Experts of a small language model.
Size: 11 layers, width 256, vocabulary 15626, 51M parameters.
Experts: 48 experts in each of 11 layers, 2 picks a token, a softmax router.
Below are experts of layer 3 (counted from 0) of a mixture-of-experts language model. Rows are named router (the router's row for the expert) and show model dimensions 0-255. Each number is 128 + 32 x the weight over its row's rms, rounded and kept within 0 to 255. Numbers have three digits each.
After each expert's rows: a language model's description of what the expert responds to. This comes from a sample of Wikipedia text that the model never trained on.

# expert 17
router:152155194093105129080152129095071194064091175159130121131138123147114097115112134117122116068123085150107053149102120110168083121124175118128156200066157115097136094182128148187151144113107083117152145109138092106126148109096178136132122155212111135153133119099110144122098122186119078121148105169148120121166163108133146130081167157103106090186139143147144190165137099178107071096179104132186107104151092140144155191138093095139101177151071140166125180159142175100137170121131117176119035130123112089078182118163123160158081141112102183146118172139126100102093071188162128078158170131092093105134162174112158126112118120110119112116139121132128144142148165115101137104093152075131113136115095192106152105092144109139090017140128187090146112170109166143099088124130127
What it handles: Objects in music reviews. Pronoun it and nouns such as role, chart, songs, vocals in album, song and acting career prose, often as verb objects.

# expert 14
router:113142193119173126055138138099072185116108169141157123181129134201117135117177151075083117133093107134139044131111100159196147072128194115147107162072118135103111104146152150144109106075138129128121130126110092121158087173073186129095077137183164155152097172133110177122135105161143099140156146199137116103163127086144143069090141177092100089126139135120133120144157100142100128126137124121162111160157093150119117143108126097206118135116112101168172150101157174125123075087116092134108089119128140112098147132156174175204085151108056173160150131146133068133062131163149083088158215114104116121124095144111116191086115118158135110094153082101105172104124110106070158108077116127164109099092110168124148089102124086095120074209121152064129103156142171118137107126115132
What it handles: Numbers and group nouns. Digits inside table statistics, and common nouns for organizations or units such as company, League, troops, battalion, engine.

# expert 3
router:125151159087139090128119135132106174116124193135124139094169069201149145099138123136136153103101146144094084133117136147144085075117151144115123132115136188104095121135179096176154146123123176144128139093114109112146094138113176148171070129205158151136074150144105093139134162191047151164148114186113110122116136121125100079087149163099096128152164140156118145149147115140163102129147118141159122053183085169127138177093112104175115093174122124156142219101125188071134135090128140116127094159125104105088160145129135155118103189130109183117154140162149093091102079123129113099138200130119069086118167150135129158084073124137087111178137120094116166193149175103037128103107114131130129074103141180112173118093062070109157102189158187113146091182161200142099093120136119
What it handles: Foreign name pieces. Word pieces inside foreign proper names and surnames, often after a capital initial, such as Ru-iz, F-oy-t, Sok-olov, Chile-an.

# expert 8
router:152171159073123123082136108106101247102142157184106126158161111202098125139117105094094167098133152157075069161113116136151095069094145125113107187116149172113089134165119139158109136091130151186166090110092130125175107141067135131162101125142118162133155172080070148139135146130077118157136131177112098092155137102077143122148136157084089104116131179104052159143107087169096108095148117148162114124130097109128180122114081127148146145143108118168115170131134144105102152103120111178145122125169126103105124153169139159183100144105110157120125157136125134092024074134156121041119138103137079115086112143097146168081082120160096069126130072105128151149111172117082120106091101077177121116078157177071158118082098146095129079190164157129140098191132176152112091178110138
What it handles: Clause-boundary commas and conjunctions. Commas after fronted time phrases like "In 2023," plus sentence periods and subordinators such as after, until, when, while in biographies.

# expert 27
router:133202150060117150093130149088062173109108164119119110148162084162133124161120116084080098090096097183110062116080139136124108106132179161122172175070130116093116099167111122124123123101113119179175154071087105159137107150087142096102075133183119167123090168121079123154108127142091096139125106153105070123100098132101141102129141148070075105158160162112141188163173101144110095124181171142149147101151130129185109151142136110157090130129094103134101159124142170112122141120170092155122112145088119101100129144200155170194087145086056165182169172154081102150067126170143091099135202092141072132134139140167178208086073117145072101116148091109140118144116169123112139111107150132131160143108107142113139145088159117078110069167160157073109049148141173146115111158136099
What it handles: Head nouns, plural endings. Common nouns for places, groups and institutions, and plural suffixes, closing a noun phrase: city, town, group, centre, clubs, museum-s.

# expert 47
router:083137130055141100091138096119066146113096197155140131152131125174106116132112211072043176122139107154127087119122142117161073091112160142185134192116157149065091135142118110148150126054176131126153143157101106070139101109100142181141080134129109163136133135148108069173154104135091129125104173155120080100103146121140184118124141126117068079141176154151107117138115108181113105125154139109175087096168135137127145110146071108174092102154137084158116231101146183088132132152125126211150066119084097068097133149199130162142092132099167167137080118106091077131099116205134111053137139158159101094117097133124165149130097114096090141109160115118118104123090111129103138127133161107140144081095141147101141117048112103107119067142123171121117125143135180154079090149095106
What it handles: Mid-word pieces in words. Middle pieces of common English words after a first fragment, usually before suffixes like -ation, -ed, -al, as in sup-erm-arket, sec-l-uded, conv-ince.

# expert 10
router:117117177109163102103150127109121202098155141170127140155150098165092137119137144120069151109097117131114070129155071144123107089094152139147089163068164175066131097160150172138112113128093104136159082123090091094121076153097152136161096160169103102125081166133137088155077136163084128179130138198103087054093126100112140109087154174100071082170116140109083169132118104152108134176170135137151131106099075126165178141113095122180113116144109136164131207113154149074131125113098082154132132094106146072124148134138160132181076198140130158137132140139097092129061096127129094104159196099150103095105127137108150133049071149149127084168122112109139173155135197109047124125061099093120138088059142176100154119090131089125144035168118138120142112134138176099125143136119102
What it handles: Table cell numbers. Pipe separators, spaces and digits inside sports league tables and scoreboards, such as goal differences, times like 12:00, points.

# expert 43
router:116154192084161152043159110124111184133153130189144139147125078155122194116156124117118166116146083123099080113150139119163091082122199170129107142078159161133138147130156103133132092136133138184111092130126092076178110125119142168187113131139145190103099160136116158148099172200121109181153124163100075089090162113116120046098185177143096096156150161132115172149124111146142139111129141145182113090139136157143140172181095076210111139122102149100142210119133166108170095104102113133142108135094111087074092145157140129171083107131082197149094123165092099152064094157133080089123158125090109131133091144118124141087120129110085096130153110154169108115109160082064142116110139122134138086089120144128097152072112040061155076167185148117122092112131178147121116116168113
What it handles: Table and number punctuation. Spaces, periods, slashes, dashes and bars inside numeric tables, coordinates, scores and statistics, usually before digits; also Thai script.

# expert 39
router:085167163095151086132113148143110177075125200170141192173137114139161137157094124121085156099100140162099066117105131166169076124126206117159121198073152132072168156179163157137124100110090178141158112130070117110129128143096138140160086151136102129132146135124150129131102129164117109163128136177139065162133138112128117092148140160142075116128113174115134148136097079138136138149177163154139162064177127127196150152134045136198093151153129096191131166129106139102123116110125117171122090181120118121134108160124107153185119179111076172139113182175116089114066099110180115081149172078121087096064188160121136197036112123139143126130166133123108149180093151087082143108111096065151161119122147160078126140115123075143123058152167145111116093159157125132115112163127106
What it handles: English given and surnames. Common English first names and surnames, or their first pieces after a first name, in sports tables and lists: Robert, Henry, Dun-n, Kit-chen.

# expert 34
router:157156148086165103108147169110063159112121180121076137152099132187096189132135129138062180136140138132132062091116160136119075083137181142106097126063162172087128111162104153168144104068160136138127121126120128114171116162107141135131122177142127128152116167117110110138118167182110127181155130218106053101119138144110164135137122113111050077115117149140145121129104092171085090144155110118103130101159064108171104111141086161138111106149086152161120158135144128085155095112135083128102137134125065094146131164141113166141128150134126146101159143191125069136072166182127112068112153071106095085122146167121114148067105182128135133118164085099169123154116121103106168138121117114129129134098153177069149153062144032072136063168165140095126056186156177115054114156152123
What it handles: Infobox field labels. Infobox label words before a colon, such as Date of birth, Born, Died, Genus, Released, Country, plus pieces of foreign names.